From a checkpoint of a small mixture-of-experts model trained on Wikipedia.
Training: a variant of SOAP for the experts, 932M tokens, 7112 steps.
Below are experts of layer 4 (counted from 0) of a mixture-of-experts language model. Rows are named down (a neuron's output weights, with its number) and show model dimensions 0-63. Each number is 500 + 25 x the weight over its row's rms, rounded and kept within 0 to 999. Numbers have three digits each.
Before each expert's rows: a language model's description of what the expert responds to. This comes from a sample of Wikipedia text that the model never trained on.

# expert 18
What it handles: Suffixes and linking prepositions
down0:552529497502426475570521519545473492526441499475531499533490503520471475518463478464492482531501479494530486472478489509511487459492496497535475531517489467501501520523516509509560528517504504
down1:537490480451536486500513544477522545462474460556462466510505490486486465523504518488486480518500482488516503482515500515502488494480512552521511506451506526457483471462502516503495504494483551
down2:471520531505483510488485517524512498489465497497447458510558509504529498478449491495470477512501475519523500480485459502516542477472498515504490498517475532456537507519501482475482492518495488
down3:482490470501517475497503492503501467518505518488496549481517531493483529490463474499507562516504513518474515499486512469531497487506493538490497462490504503520495500469498521533543534486503513
down4:534500485518490474470520498501511525496534467467497482472512461504505514476550514554468490507525469492469531513505460505475473505496493534489459521579490492484501506499542450506529496498519483
down5:491524524433531504516501544466516517505498510484490491502526501508474495549506505496531468486500523529519497485494476473532508471460537470488530487480512460445538531494486510513487498452524435
down6:519533495525547495471478522457502484493477525497555503494516498449461482546510518494518467539494503493504500526500474480531477505522430507452511542484494459493480508530514434476489488474497461
down7:454500524525570522501527478466459518480478503500552518522487485487429513535506516447494517520525498491495495476522496515485545474498495476497530512524532474534504514502495557490483471500532531
down8:445492488503485473527482510491476516525476508465533490537506493472534538504503505481531528541522463534480488488489489508512488508475525555493494483543454530501546487536498530488490492508494485
down9:465500472486545505504500545503487474444487486485494538537527524459470487499499516491452463500493477517506485536552497471518508536517516512506545475519476535497452468541542473492457547488507511
down10:462469503465488508511487497509510486526510496477549513516522498528536465460483499455524469528550515495528467458517534449503454482480499483494441539555476450493449528461510521480494467516511549
down11:478502453514524482479493522484503555511459514494466519479468480515512540563504510453524513503479453466486507477500483488512436472448543519487525451511496514530550530498477502519510522522526505
down12:431516499457508485533502571526539543488500493558550493499454462502468478526539511511534491509544513483489470425479492530517524510491447514523522502505467522455529482505497498509487474512506515
down13:457488523504482519478531549512477512504489480471484502498509486516499483507541505467537499496495490545527508499491486468513527490454541523482509481517482455503492499498503523527476477527504515
down14:459496504485494494472499520508563483508485472485487535461539474492511547525456492510510546470511455500482522510527501451476521470464539487506506526507488495512483523521470540512510504482468510
down15:552474512519493525491473477517484508511514474537512528463464501525496460475489430448486534503439508531465449542474488503493476460493542511523532518497529525442494505533526524488492509528464550
down16:424505503505486515499493507546548504496487520501505492535503493482499533527492511445514573509529487479520511500501558486493471430501476495516490519509532500453476485514497521518482518432517504
down17:503509480497468489490521502493526548519495497500521496485484524472522481482493491487512532508507474498528482501538497565464475475512513501528513546472515517501489504512490515478519509514515521
down18:471479509468492470507453559523529486506486519492532526501506499505517503496532495506475536529467444509489480492500515515503522472527482496495516482520513444474490477541485481498507480431506478
down19:536499478447504549495499523486465515458487495507517532470518493528449471527508463481466506495507489498474481469552480486466491507531530503506478503504509526518498508520472511505505514500486488
down20:500504521526503530486525523543470470510541480532518514469506526520456498549495501512551504470500491514524494506552495515556494545457499488506523497512515507496562465535514456464538547506518498
down21:502519503510504474486524448481518535518503536547498463499533510506500499480482482525493503539522490505485521446503484521501497517518518477506540498513468454492482475510501446518536536497505533
down22:526507486533496482532551530457502500513504563540476485467504512521479405470462497483508457525471479554525484507522500507465519493515486463533467538517520453472517534525502536507523490492479491
down23:522533514481466524516542519458492498512505508484465525481508458500494468471505513508516459501509483487476499525472508497466472491506468504493448526510483551512482483512488546479520561497518491
down24:488507491485497511523501478498518509463513500490479547501516485509500531479500495504474513434543506469515521527480496531547492493529517512502515494470429478458536521496508516529515554498527475
down25:465517525479485492496439511503472484499463526483512524493502505476515484470462524478505513515496488464496534524513475518508493483506494480495491541460529505559519501500484519478473506532490519
down26:478507485502484500456499464446481529553491510535516479517466454503515426521544491531491520505502516490511476517464481531460483533499502478494522503485497510488496500514497493486475494501490471
down27:464505530510496522499488515490451494501541496481504494517494481507487504497542525467500531509479473511504472505468449513499519421477429512485522516518528461502493534501489571457451499529537512
down28:464514504486506486465474555517484520478451504530518501494555491532513484490486468492449514494537455558487515515489520500490525485529479537486519506521509523500499446554516574476526511468524498
down29:525444500474497503486492507495519500487527477507506552467492540522509513505509484508508526483474483424470451496501502490511500452442549518538474478445494543492509526540468511526475500525482522
down30:481460493523452522486534480510534489501492452509480472466508503472536504538537496498507531514476505525547464487537474527502515522504463528441528502489494502446496515473470485441517517512487495
down31:510521509564490474500460528477438528511506491527552524491502513532473491528510483520505519510526503476458470494523481457493521525461505475526496505503475498487516461544494471504539459532479471
down32:470533512508473505518505519528519478418507495520514485503468524511426501504473529478501477537487526534489514495509490509483481467494489508462496512502495496465483582461492501557508472492458545
down33:571505484455488529492530481498503506490485493481467505546522451472500502504503466535497503488486524485493493485513502524451489546470527451469495453528517483497457487486495472516487484494479468
down34:510475466506511514474488471490483480551483493517535522482480524502557511557531457479512476488511483478516521504501479465502463470499523485553507468492470516500486461472503486464510495514503513
down35:504498488508518487530501477496511498464499494479547464551506519507505531524490481486493452520476474516535494457487499468492478541519496490488485511515540490475514453479500528457487488512513512
down36:514497502461495489499518517479464454466527505513483514495546520467487487489524469496478506477506470491466505450466477476500517466524459521492449521524498475517508512473476521465442543478555492
down37:495492465485507496500522497490483533496523504535501476513546542484508455497498546487486476548476521458541526484518502477462512528481488516491494482511488502484526456477526518475507499436521504
down38:509522490491484479501531532472501480498489475531467472541488506522507514538532472530514475513519483514509509564503481519483544503530516480471512487477474529517505507501490512471530517511467466
down39:491478497528553500508478479505532471535505517499525505478497509460483495500488454495497498518472506501530508492518517507494536471490482536539480444541480467547546539491510467541535486518501514
down40:508514490517500472472510503507508548522533497501500492460509501498474498490493532511531469505479474460504529459465509490487535451529497502491523491522486517499495508530485492514536470506508544
down41:539495484478515519509480488491475476472520509520534521495518522513521508499530485477535482539418463497485492520527495466530514514521539543497454533527481515537480471495536461507507494467477509
down42:490513465506520486523517549508506515494498539465533516516507530515464472505472499490540514496476458521515485533548496494521478480503505495500515484500482480496509490502521508497496522530503549
down43:488451503513502514533504452466434535513535485530490519509528509503475484502460510532469486481515492494497492481484482494529500510456497462507494500490525488504488529475516536496517486505486477
down44:502512492501471497480537521540513505500485512470495538446495510526515531472474432494456494519480483490579513490467476502466482475495451489508497500499493465491488507490551503505528540464498505
down45:531476492529477513471518443490472505532500532481564511514512490475480524494427473500472536499508487480471499549531488486502497526504536530515480557476441514509502522525468520519478503488511488
down46:531483520527463532495511518488471478458439534466496486523479491519521528522477471497434522502476497513502498476513501518493550481504541512515495502472467503504484498483503481494512502501499537
down47:504500495514510536495485483485569495476501498478499488530543456472531506514480517448518527526490466492504481438450527493507535437468538462471477527471506516466480525458504524496459487522474491
down48:452513458500522517490504471478528501483480499522496472526462496478516497518517479485554518494510521477519516486500523506527549438467546457491532478518496512545529491503479506534504508496503458
down49:445518470485470474490529550460535492488486513496478513526555512503515520481513448482508521518536496529504488507501528502528513495466522498503477497522508502487522523483568482522518513444472458
down50:458536479443519504518497499478486467446494518518478487519504486503539517511515482487474528521524530481521442517470461475509469461511440508498517525501475511507473506464532484479464509458514527
down51:493531506500528519538496466540534482466496526492479508551506508469496526514591521472492528520486516462498468474530470523479512508444544465446466498514467506497453480439503531486498536465481461
down52:493523525483519502515474502500491534528494488517457488470502478494530506496491500508465486521438505501519451520518514460515506519499508538518504500529495507520498479508511454511503510487495490
down53:460469460465490469538445504467502434501511511510498507490504521476534528518493503481492501490492458506460508509517543514482518458526477545522497479450491525479481498489472504509475490494471481
down54:507418490514463524490467523546490469499481485479501484510500537493516497528550512500484502483465473443510504525447511485475517516444493484515482488503454500523550458507524493465473498533496478
down55:520488479552504496477518467421499481489515483518531504517562549462530465494518488531528510467446505478468509517522518495538526543481507489515501478502488476438478479518477506491522540519515521
down56:483492456505492501532505514443489487514504519507507466539523503469487542463540503507487513510454527519511489508488497501487495498495543488474520529479534503502494469512509539485507485516545572
down57:453521527477550538483514516469497509473531508442497453510492486437514503488483439537460520503512470490536558479507536481458490511508504507482483485483513480520494514459492496479551495554502484
down58:461477536453488511580457479532492488481492483453524476497477505485462460520498476451450511496479514496514548494482506518514499506512453505506550486472533510503485465526494512479479501548518458
down59:462481488528503496459489516543477483521445491469518487483515500495505503490516514536500481503472493521532496437496514451508511489469508493458469485521466479494467480544456512486514523535498470
down60:493504521478505470569500482535500526527498462483505526513468467534485514520503518538476471561473495481504503480515451497471503473498510513475474493496506503509506532479475501493538513490547505
down61:474528538491488505483518477502518483518502518504520510520478482512486509499515478543504507510476539507506528486505488466442483499473466460519526508513513483486466506473521512529492459458516521
down62:514547521507507550539484488547524549522484547497523513518467468464498532507533478519519535506522482551505494496477571492492509526517499539519521502496517523558490475527525489485484493502509479
down63:449483466514489489506498495483500498501500449513480493481534524495486506513478517539539527534477501512520482477536543483527507501507505477505497514506496460456467479485509500493545526476513493
down64:480503504515501532487473503541506505478555525520459464500516537566499479513539514468489494528522491530515484535546497480491502510462465536445501463497532509508522516524480476491479474504552501
down65:469538462546493520482499518495502538497484513508462470500488436494517491500515514516491499472468489455544486488489443510505499511464468459541532489508501460558499473492508471537493478484478549
down66:502497466494524510529541459492496497510506435546554551510522567504459520533504476475528524504501507504501496480463542497478470506494524539501510512554502468451497496488554543507492465482518538
down67:517463485535496495488553531535504510469530526530480492495512507492489500509533492505518516490530471494566504478486514502508503516487556527523441566512465554451513539486489482501542468496568483
down68:471466533507525502449519511473498470522533500485508481543537507486500512518476490519532488492509491506494508490479486525527499490509469483509503458513545464521501482465517497528497505482485545
down69:465481523454489513529503483468517505495487531476502502488532522520497479496504458511478519491514453505504514487519549540507474487482522476478488484467494472502498501484499471437525460460467498
down70:493480495490503527532448474493524509465487513512518541490515498517522484491496498534505514473518453475522499473487481501516491508482498472529480519500506512518482540543489496536506529446490521
down71:504479510478502522499460505507488493499471494512486499493507485513467444493497445515513544477494466482521480485513495509467475492542537516504488456565498480491558493490528499473440494442476518
down72:495509477516499513462517473507526494543497516487511514490520467504530454501482479495493500456543504470568500505457542522517465501473522484521507493493493520470516493497469470455489506529506519
down73:492542524523557519474456512540510501515511502501502517518517475494506499523507530502496473512537525529527507474466491487508532481531507520513522477523507455483505505472500495508479485498465550
down74:502479500498486464498483504485415523478501518509444428541534536499493529460481497502487442537491447498517444494497490498478507533475458500520510481540479502493488514495537494489504490513499514
down75:522500537490486519519479536481496472475511479513500518506498508502532468465491499540514540461471520520538500488470531501497493502534489528517509502492470522513495481527538518523482523506503481
down76:498472498486503524471470478506564482520489510498498502486506476469459533515480492480481509530504478524455466513499526490487490499469468487504495484460529513520506514470517513511507483489535501
down77:468491480474485552485483466491547509457503472535477511503525496514520538494539475538551515519531493509493512518486501524495543503486543544479511494549509491472514466515512525541490537492502506
down78:485497491499498487497493536482503490465486439499488500526534500507507482489484467530545510510496518505490456505512472515484499514537508466500516502477475516514464471524535510504466501516481511
down79:456529483464491514494526523538495546495470478448553453462465521504513493517533511500512516539523459500525529509484554519513497482465554510547498491504521509479487502434499483448491489461491533
down80:490512446517506506505483480511469437454499486508544519471529516530534531535536489513492491511506499491543520492481483508553511488466530476539532473525487521479505489506471457458472522507457538
down81:501504486519528537461443495486484479498504500489498553497463468467508487486536479514483495510527491513467523501479512501529502514474510478468496522490523472519485502501518530482574484505518481
down82:480450531519437526506509442494507515481546484516502539460506504490512495492508491477512537462508505496529499528495459546508487487494518545507427493529491526482515426502523516494490493531519507
down83:418500514525513500516445496493471483506542521495508490456517536538477522510505530477523515507487474514504489475490485501482511475530467465499488501533464465492464437484492512502506505443516532
down84:458521531506522556483508499475491520513491511518476493438482471544470482480467493511554507522485487501587493526498502520530481426532516450502488488487444507523491514476513488546542439471514446
down85:415483480488493543472464516467493478446529506508519535481491514461463516483494508530457467513525493460506443526497450487482485501501526526482505475526502467494527473539505479514480490512542531
down86:489505513478504488502447551492514521519443508453492499521521486513453506472507524505575495479470493493507517494468495517526492498469454480530513480479467495518477501462481486496439512497464469
down87:502506511522490460469490490538487474496477487496461465511505495470507512465530472517556491513503498519547525484509532522514500539491504486482479503514502454535526504495519500545485474473488538
down88:456495496509505482497498480489517527505490503522476546483534508469514534514502421473531488499493473530498482514519528486527436542475484525511478514509517522513506515507485482474475520531500523
down89:538485528510467502466510513517512466523480501488506523481453474487474500515510540493450498517455425481498497527516522542521511516458489494486506463490513530482453477496492518505462501529507550
down90:447526489513496539501496506530461536508466496478510531446520493459527489510517509501495514547491516499460482491499501473506487518483496501497484516524524501483542472486505459551420523484493513
down91:498495522495487519468485504497501478502521507505507493486491525531541527522493502501550503506467500502511508526479527502471551507478453511535481498459496508514470534531517540514500535487486480
down92:481500508524541525485475497530530486540518486488520471473478490523526496516537468506441512498489468474492496477489474454514510518515484492472475442522500502503518508522503470552497478494487498
down93:483530502520526509478484512478548449542550513509502591487530518474507514517496473476471533508508462510510496516540518500538445483485481524506506497501513495465481511492491535525488471492450506
down94:495487478488540534475510506474496531495501482515513494457526482514561492485525473516529487474468491532534477499520481535460518496485461483483511521503501512543518474515522522498489513541499471
down95:493498439469524469491470538484465487521447512506541478477494550466548494502490466505519518514511484500498474502430472440498442458473523476493504532541460523517506454524508466447501454499520512
down96:515526481477499550518477483485467492487527549525513519507470476472482471534497496539491489497488506519511487510491480509495452469520516497489565521508477519502463485473569546504515494532488474
down97:452509441494480500481533517505488479515552528508527515496494479434529505538473472490495493536503468519485484476482512462536539496550505475525562511544485522496500506492479493536501536489504464
down98:485460501475537516526515498495510499487480488503501534524482498551516517489504510506512469538543530469498517521476475473490520504449496519495487505481532501537510482458513479502482547499465456
down99:505542524499463514510515502497523513528474486464539460483465539516486523544469529515509496532486495490523478482442502457483524539489491490515508463456503473516469497421454517517476517514495497
down100:497487509502501457523457473512505509503463532464493486525501523444522500482510476513520474507490500515495539493489461492519476493458498483495517486474479502500529472502501484474520513533508487
down101:473514498511533513508502513536488518478492480554494510519509520472503495504481466491512500490515505517518546529472527495501543478498495557481542521510554528455476493503491520509482546528491495
down102:536495464491489499497522472497460477526471520481554513493525498533489415516473472553489516459499498483460508494492527517475497487493505521545519472487480530565509494523498489501512531527434511
down103:492520512494545491490517530526464484533492497511492487481454513500507479531502455474527524475477536532482511522550448518478524474483540539476511511525509478524484520520519499520496528464488487
down104:459490499467481528510443536518532498463525484483497494484557503500495524513517495471504509499473474498547536511509533536521467502506532537523485457490531512496479490465510536469469512509477502
down105:479525521491477538496506482476483484509484498517493522513480492467497530479488512495486533538519501534547449540492495490500519537452502457446490499497492526528451531535511508499522505536481462
down106:493515506521522523487511490473508497492495509517508526487528481522503513497507510510441488474510493416490548501471504496503485475500499501522459468505512479484501536502463512464508519461529421
down107:521500457507505483541519478519494489500490473500525514484519502479466513507517512493442545497489439554501500475508493508547495508548515529493498503488509494536487510499507545499517543547479470
down108:499536478516530458540483555482491511514489497519485516530472486543512474496505511509508514497512532513552499451486528504482469473519557466506499495524505490526494512519473513466451478512489537
down109:515497480507510506487533455499499479545497515512483476461525496580517512533493496518488508489493482504476487489549510468533461505509476489499541515494483509538500485461452486518514504499486483
down110:457533507463468521470491536461531508536509492496481476520524450472469475517493502464536492435481483523474482508491494472509506556453498527521495496484479488506516508548519492532499498482536495
down111:442539485469515498514484490430476494492501506503544527503535450523535459483448490521534514516543517536460458492508513504502473462492482483529532513521467485520486495484492532515514518443513506
down112:464500514500505496529499506489485462499522548490524477522505479527512486484492509502517471503473466520552497475525519521483497503474558455530484547500495511474486490508480467489491520554549491
down113:537473503480511495461516474508488462490494503481539480490500474471496503500452495519526513507493492453535497476496522511503494506515493534498520473490501524522510512489479471529526495532479526
down114:534495472533463501499514510517492492523512523512523528517502504488491520484509485542515507518479472493530465509552492493439525467497524481500497496476512510470457522487523471474505517492512458
down115:483509478498519514502486489416499484489498511502562534468481514516510526487468494536486507509504500466495533475509479531534512475471516472489505460456512508483511517486519511474494511521482539
down116:521478479446543499506504488471482504495483463500485525494506469550468556472510502512496484525486479490520468500494558535492479528486476512538506468475485537491501480510499512470514504480460489
down117:494508502480529485486498503507500463488490506508512534509495506478543515517483501464515484533501481497467474544482453474522551523478510523528500502480495523501503550533464495457531510501487509
down118:499513526532474496516520528518520555506488548496505524517482538494515536520536539522472471490477520525443501506490470505489485536516493499505496487507501505482464453521523528519451494476515534
down119:480481512466456508519471485498485477479531480502519454482502511470532498566495503465521485497536516498551500495472472520506419495481474494507451510514472527442529481501499445471516487509528542
down120:482496529508517542480476500518467540488489472503495479475517537484512466465525479497490488478481501514505538493515533482472492473464474476487498469515478508490503473481505490478530481514511500
down121:493539488508459511478462520529471546547535531520519488477496490510477496544488481485446547531491489467522482506472479468456467449459509545451471515516513491467521522528512455538540551492511468
down122:504488483496504504528476506476505482519559514510544494566495460513504513507495511518483452475509469489512488500532516510518498511462457492468510481479552502519493489570522516469505481517499507
down123:514494478468475524508485449489502506499446511510453541535503529548498487521441486484512481506545499485501470534482491529495514494466503530546512506473507523508504533497525510533502480533524528
down124:548517468497498501545496509520500498467546512496472480489515484528505523516482484518504458513460448523483504498455484476503510476490507516478516452463515463476492491476542526534474458492502472
down125:506511531509488488458481508507497527530503493451475501467504476534540537489468480512515552522468532525446445507510450475527480539503476488507507481520479485498450498510522499466518508472507452
down126:490486507475484476480482538520507493458512449489526522509500536479470508528509482483508492524514427528511461453476502510494495486483511477493513498527495501514482524462518525494489499515495491
down127:468534490485508474563495509506503512480506525480478518487453483484410486511509464534443455488498504494471545471554490552475478519476533505513479444521513479496521489496549456500521516475483448
down128:488487528480516501542537502475499524507508502502523503498492470551480495482515473496499548487529459473500522459485501526522499521518510521523474499507500511486504481542504526525492498514496492
down129:475526511508473496524504470500496474532517513523463525532505490544504512486526495481536514443527514514533505470538487556520442496486464490490532516511504513508446518520508481527494507498483489
down130:436463501472482510542447487494516500488485496503514477527490514521498510523528509457472493548491516481506528515455462522457508515506481520464516495486540493489491508438474543483445515538532494
down131:515500492509505566501518517492525471503478438496503452510542455491471510524510493473472513472475522502519500475496496504512546472450455471445532477454509471490506483470459489523505487485517533
down132:484547525519496555489531501532520505473503503462470463484475487507472500497510515516494503483459481526529503499513429483499522516488520439493561431513479523501501470481495547523483500500477477
down133:486492503521530451429484533500528464491521527558481519527492525505489488534484472496510492511560499499501517560493563509513494479475471459490534526499499451504503496527501491525470491474533552
down134:483467475505501513475507575486491429529475524480471515458447510486520485444487550510509521481475542522479540517522474486489510471480481489526522521503492528479493478454470475510521521468503491
down135:528505505530526471541554497436506530458499520480497508478504466481492504519461468529515485473462561488500489496473454496527482506471538544503544499507523524459514473515541499511494532478490490
down136:528483469507539493511543488452490514533500531565516479526492486460494502497518483502465502479536478479510472531524489520512496492486519506467470521511453514523479481495500455482504525506485534
down137:511501489526516541497476525520508480505527523524464523494529505507505493521538521505503502481483498503471481470500471531490506507496490519475528503465479503490536513475497515487571532515514488
down138:499478537482482535508493511502533533504484526497506484494489519491540520478504513439487456486471516521515514477507482533501529521460477507499485527543502504494531513480549532495463554450510471
down139:530481510531483506500519501479465456535513525536500515513484512495511476452546569526486516474484481495504523501473496471469489514521516466465505467498497459512527509487496517530535480495536570
down140:488515492487503485528541497491519513479523514510499493546512475529486509480499488518521521522486481512480508500543503498504467496509541469508496518508522502522539525498533556491512463464519454
down141:511462508493456494481467479478498477492528544521487460520496523485477527487493528509492489495485498547491486487495496530503477532490521515453510527485510523503497538525459533487479487462506515
down142:547529492499488546576490494470516525475505548515496548494495500499463518491477531467515472509516469500518490496510493503492498495512504488491497509512521537505535497506531473547505541489449514
down143:494508496469497498510511529499524513483490541511501482498486480485521509460504542541502538481488500420517482496488494532528538474476541478509539516528465492429497508530484551485530484475521490
down144:507484525513465507471508499491461495469502514496465510480498465522532527493479515499476556517485517515540528511460513499469525491472515545542488544480476514507488508495506556574503546451490488
down145:458493487479495544522469517503454489513533486496486503506507529427515521484492498490482512499498486497470486482511513509472490491461484532498485519497479480530519515510497468463489499512516482
down146:488466471469545539523542510497518497534477478500514486528466472540519448498479452553512442540510516513534503451452473480489465514462475464492495493492521535501489494495516504517530487488506488
down147:471465524485496504500469481543508542499462542490490479534466521517489461515505455498509524513515473507513495491494458517525539490492504473481516459497523480489487503513483494472500478490516500
down148:490453531448502517498468516475432496499503511502492495496515549498517500499498453482499520516504498542478521451442514479466550508508512497479514515514491469500454474474478533494509508515515511
down149:495516527529503503510475483445491544489480503493550498449499488500471516511506500523483476489491509480518489491514486503455469469526455536542496491535487457485504487516517500436529495491529544
down150:492530491502468487486443468487483507495450513500457543516506472469515539536506561476463494567459500466505511524446494515519549520487497501492501464505498521522523535476519450530508515473517489
down151:486536516513464483507511486465493516487485474483566549501490502530464508504507448462500555548506428535519475528449539503540511461457482511531498452499499526468503502507500480499458541488491472
down152:513482483477513533488488496481487527456544526477536494504488486525511501498516485496512489509490513530498524492493558521499472508527477521517496509489503522448533529492524557535526501501503468
down153:506506487512490514500515495527500502457536516538497480530530499497499534487501482513451500496496498500501500523526509519481515478537483463523515492545493510490495488496521477512524534516468498
down154:507528454503491502482477486499453491496499520503502535475502500526536454460511479509528517525474541457478511495489507522494474455450530476499555478483508526465540505460503540456471482481537477
down155:493483524457540566513518541501528480506516505497513541512551463468522502477463468525484505503503525496536502529501542460511493489476471534493476524488538524514513500520506529528493488517471506
down156:479451530434541502511449473513485489497513527503510485504496485449520514525518510542515524528506512488541501453493481485508488449528490482487511462466512489502506489490492485525468534505474464
down157:549483528537485523447506529478492496524511492512498490484550501499497462489484496557521492514495527444523498508490511466539438541477488480462481520446498516515491475507493478481519502499486514
down158:509529506477479447518522546483512542491525515504452506499518534461545493471530462572528482484519503498526497525510488505521503520531456487513500475500460524506540480494517506554522533428494516
down159:482530483467462511525506492495523488525526489479502502497508527496516473502492487503524527500547491524489512516532463482420500448514492519477500491543483521475484521499470517490536502506450506
down160:508502490468549490496494505516494535491523547521541538544527506479450521483473506475464504541510440507513504507511522519461551474466500497531516494514497508518531539473467477487488444486494506
down161:518482474515463492506501559500510507515522505504499545535520482516520516529523503489489544502461551481503533514456501497503481493508532469475509468493478503503478496470518464441468508502490507
down162:502481490522485487510511501467556474512477539483524491495527515494539522487526495488500527499515477514472487548525455490489492487480500518521468478525478470531496518543512521499497506475455570
down163:468450517522495485492510531514522514498522522489509449493510494515444442515474528527536502525525520543510447537552494493510510481526487461490515475500494497497500488501510510506524480463466516
down164:492511533500488475448450533466491484514511473458462501488485496482478554492489509487519478512478483485494484527481475458458533491491529486480472440535508499547515537476501495491552491489491507
down165:497480438556520458469526514481492526508460516513516528517491507497508501529497512496514523487514482513488493509482473523524521486522465528514490539521507501480527492488512466506484466453498481
down166:460500511489538493495491550491494509498498515455489536485478483503462540504504517485522518535500478502517517476508486541527497538509525466458517455499481503484507494482490520467483489443476509
down167:504450500468529490471490475498461559467469520486511512532486504489509483518459540494455508485504471485494557496497506454493549493485476515528487485501533560473491510506501504501480493491476476
down168:474507507496510464512502472531514518526470516433518499530500461492476494529519442489453523474512462480523511513497476537520549507491538502474488484511473503484526516506500494482491519492500500
down169:491473514473493505512507507504521502485520478474471510484511495514466481533527495437528523498496483519484513520479523481508531513457487578519435486470482495504535474555459505527537475500503492
down170:494493505507474520470495486474503588488479533500513486506543508523482493533499471520440538486492468483482545515513467520496510494520509500470523469505473481490537501481497480539526491487466488
down171:483480527502474467451487532521486577525495524514504493509471522565505427498468466476482545470506512529478496474499473508501504497548513480493502519519503537525502516527485509540526493516514536
down172:464500507490544497487502504498546490474495510506517497506506545528513471476529460508486538437446474507509500529535510524530505516520501477476469488473560501524543470523485531585485468510477506
down173:496484528483476491485497461470455487452459490525533523449482523475470483529459485563498495445476506477540505500505492499524523472504538533502510518506465498504545504512506468473502539485520442
down174:454559528468465536507470489559460433463538491517509507466499476489503456500527477508509525539509471510511526483465497522471496464499514471500512446523450527457531496489478512523475580532542501
down175:478492516476504527506504521511498516516498537480525502485517519512482519560508521501533511501440453485500460537474523504505533486497499492496486536506530542474507572484517476528466414513498499
down176:503481513495494470504512515506482528485441496487494510523541473501443517533508483519502456486532505447464475504481497502525486489533477468503535500486490586501514539445518475488482514519498477
down177:497467495482500507477495485520511476553465461510455512484469501523507525515487496507498456481572484500533524509540503507459459499488502494450478459514508477568506486512484496481502484510504532
down178:499546549455469504489497510477530494454485480520511502516495520525438538522496521446509528492507492554498492484512486509524494547487553523524555519518486525525481499480450503528481499453502441
down179:471530500495535567495459451489525490486524499500517532492486514494545464531480422523493484519500508505545503491529477500508478499506494462478488485492519499521486530519500538519477511489478467
down180:511484574507432496516507514445510494492542555532500504500486535464479508458478490516503484493487505512557474511462474505517475499498523518543467485529490460448449484523515503472518503478519498
down181:508463519550479506498522479489526516543493494536462500479544465541472540516491487501465462486517490504498503548522502510460499488475513479513510493510486499488471523513529504498529458504492555
down182:460510513534516542502461462500470516460477501503552548512471519470478519545473521510525508531478528450520484515503543502466499484516534447492525490496498515493472503547483449473503482525488532
down183:463459496509459528512525474483472493529515511493550469544493491516511490492494506560458550485506476497498486456570470484482532473515518496437509496499500485514525488474512525520495537560501503
down184:498484513491500509516527546508478513497496474517511517483518517536488487526492506505500498514456499497506497505561495512465524504428503545507546487480469519492504470479466495490539490497485531
down185:512500526510473507506494523496511463508471449513489514511507509481476495524490514521516518482482535490487505434486500469477491477496541487491491510501481510533545474510481564512476474512481467
down186:513481503494487501496517511514493484527490487454485499515474482502490457525492484478498488468474468519524481516492504477445507485446486492496547503506488456530510517502483543514474518488529534
down187:449493507522488457473469517481506555524494514556479472468496485516486473523526463476546468522458475501527490490496470506510487480486505504532480526526472462502478483500484504515530494506489482
down188:477485511524553519466510497459514535543507456504521497493495493495464477483477509491522534498554481522503478480522464504493512503514505514504551519505501479478470490480469502479467499514525488
down189:489498498513557548466484470487530508473496463481493536504485534530522502475507446482509519485550487498539489504497448519488484543474500467484523496483559481512461506471468506468496530477532562
down190:471504477485510532496508475519520499533521486512542490550477511529484438537496448491490498535493477489508509494490458460515464479523472492468459492503503507495507538498509498503524533490499527
down191:513488462444518486543488491513496547462493514568502504485513506445479498506468473515492499487483463520468475494488509454504464526513484511501467513483464448442470471501498481520490471516501469
down192:520514506534505503512504475484501489528493501483491490507477487506490515566488499492538523498521475524414453496521544492481507482440476502500485505519506486480503479489534472509495463506523491
down193:472525521507473533495482493512496487513502525505528493492507478476504482547532490466537508524504461486516519435478513529518469521482529488462519523516452542518520475521473462464481476512462491
down194:425481502477503481511501507496521535481463480475508546529531500468506475479522451507513490488524503467478530474505516512431480521499542510522501505502521505489507461501505522490505529458522454
down195:479508508509531506493507497479481492516552479460498521488501488540514503479483476522539520535461473494484518499529512532515533535501512525503479471470491487533488482487467478499480494494487491
down196:506509481520521477498443501479470537502510463524464511507508495503467465477490516554479518483520467481453543509521533514454490480511487503486499504518488513501499490531514464478457507517491438
down197:493468519532472512531499529525546478548476466465529490471488520501508505492505518517502480537502485508517430497491505521500476500503512547464495499428506488511518496472474501553506502533487483
down198:452533494484493455512518481471535505474521494504506481489539528464497481477496513456486468519504488456491521476476469496478498510494505508522490571497508525511454514496513459499494507514519523
down199:495479508534528514474533514508515519519474505497525534496504476513518517544492520493442544508521494513516522452484534501551467508500509468519508501536454505507503526506479540540495454505473533
down200:486487518467490501510509534472454510527476497492492506516505530471488511502479441501554484493526513499536496514474489467460515502508492486462486503539468516494528529449487484483497521508516536
down201:491506493544502469485499482494513517485508493518463508522477535504491516524522510487508487485487508505543519527491455521492495501511472495489482517494517499481499485496513493512484516504528481
down202:499466499490516497475526509475533517488470515508526484489468560537465514463466490493502469480501496501529485489538516536483495488478518469508500534557457513469518496468494558498518523437508508
down203:450480476452482509540532508496506513445484506505499506518511525536506512506499479460535455507519490535532474463486459520499490507464459474511500480460496468516529536530503526494514512471479470
down204:482466476481500514540524487525497492479482467479481495480521499481472471496504495475481529523507494514513484481482508480470483491481481494477490506480492532485487540466508501540529473468518508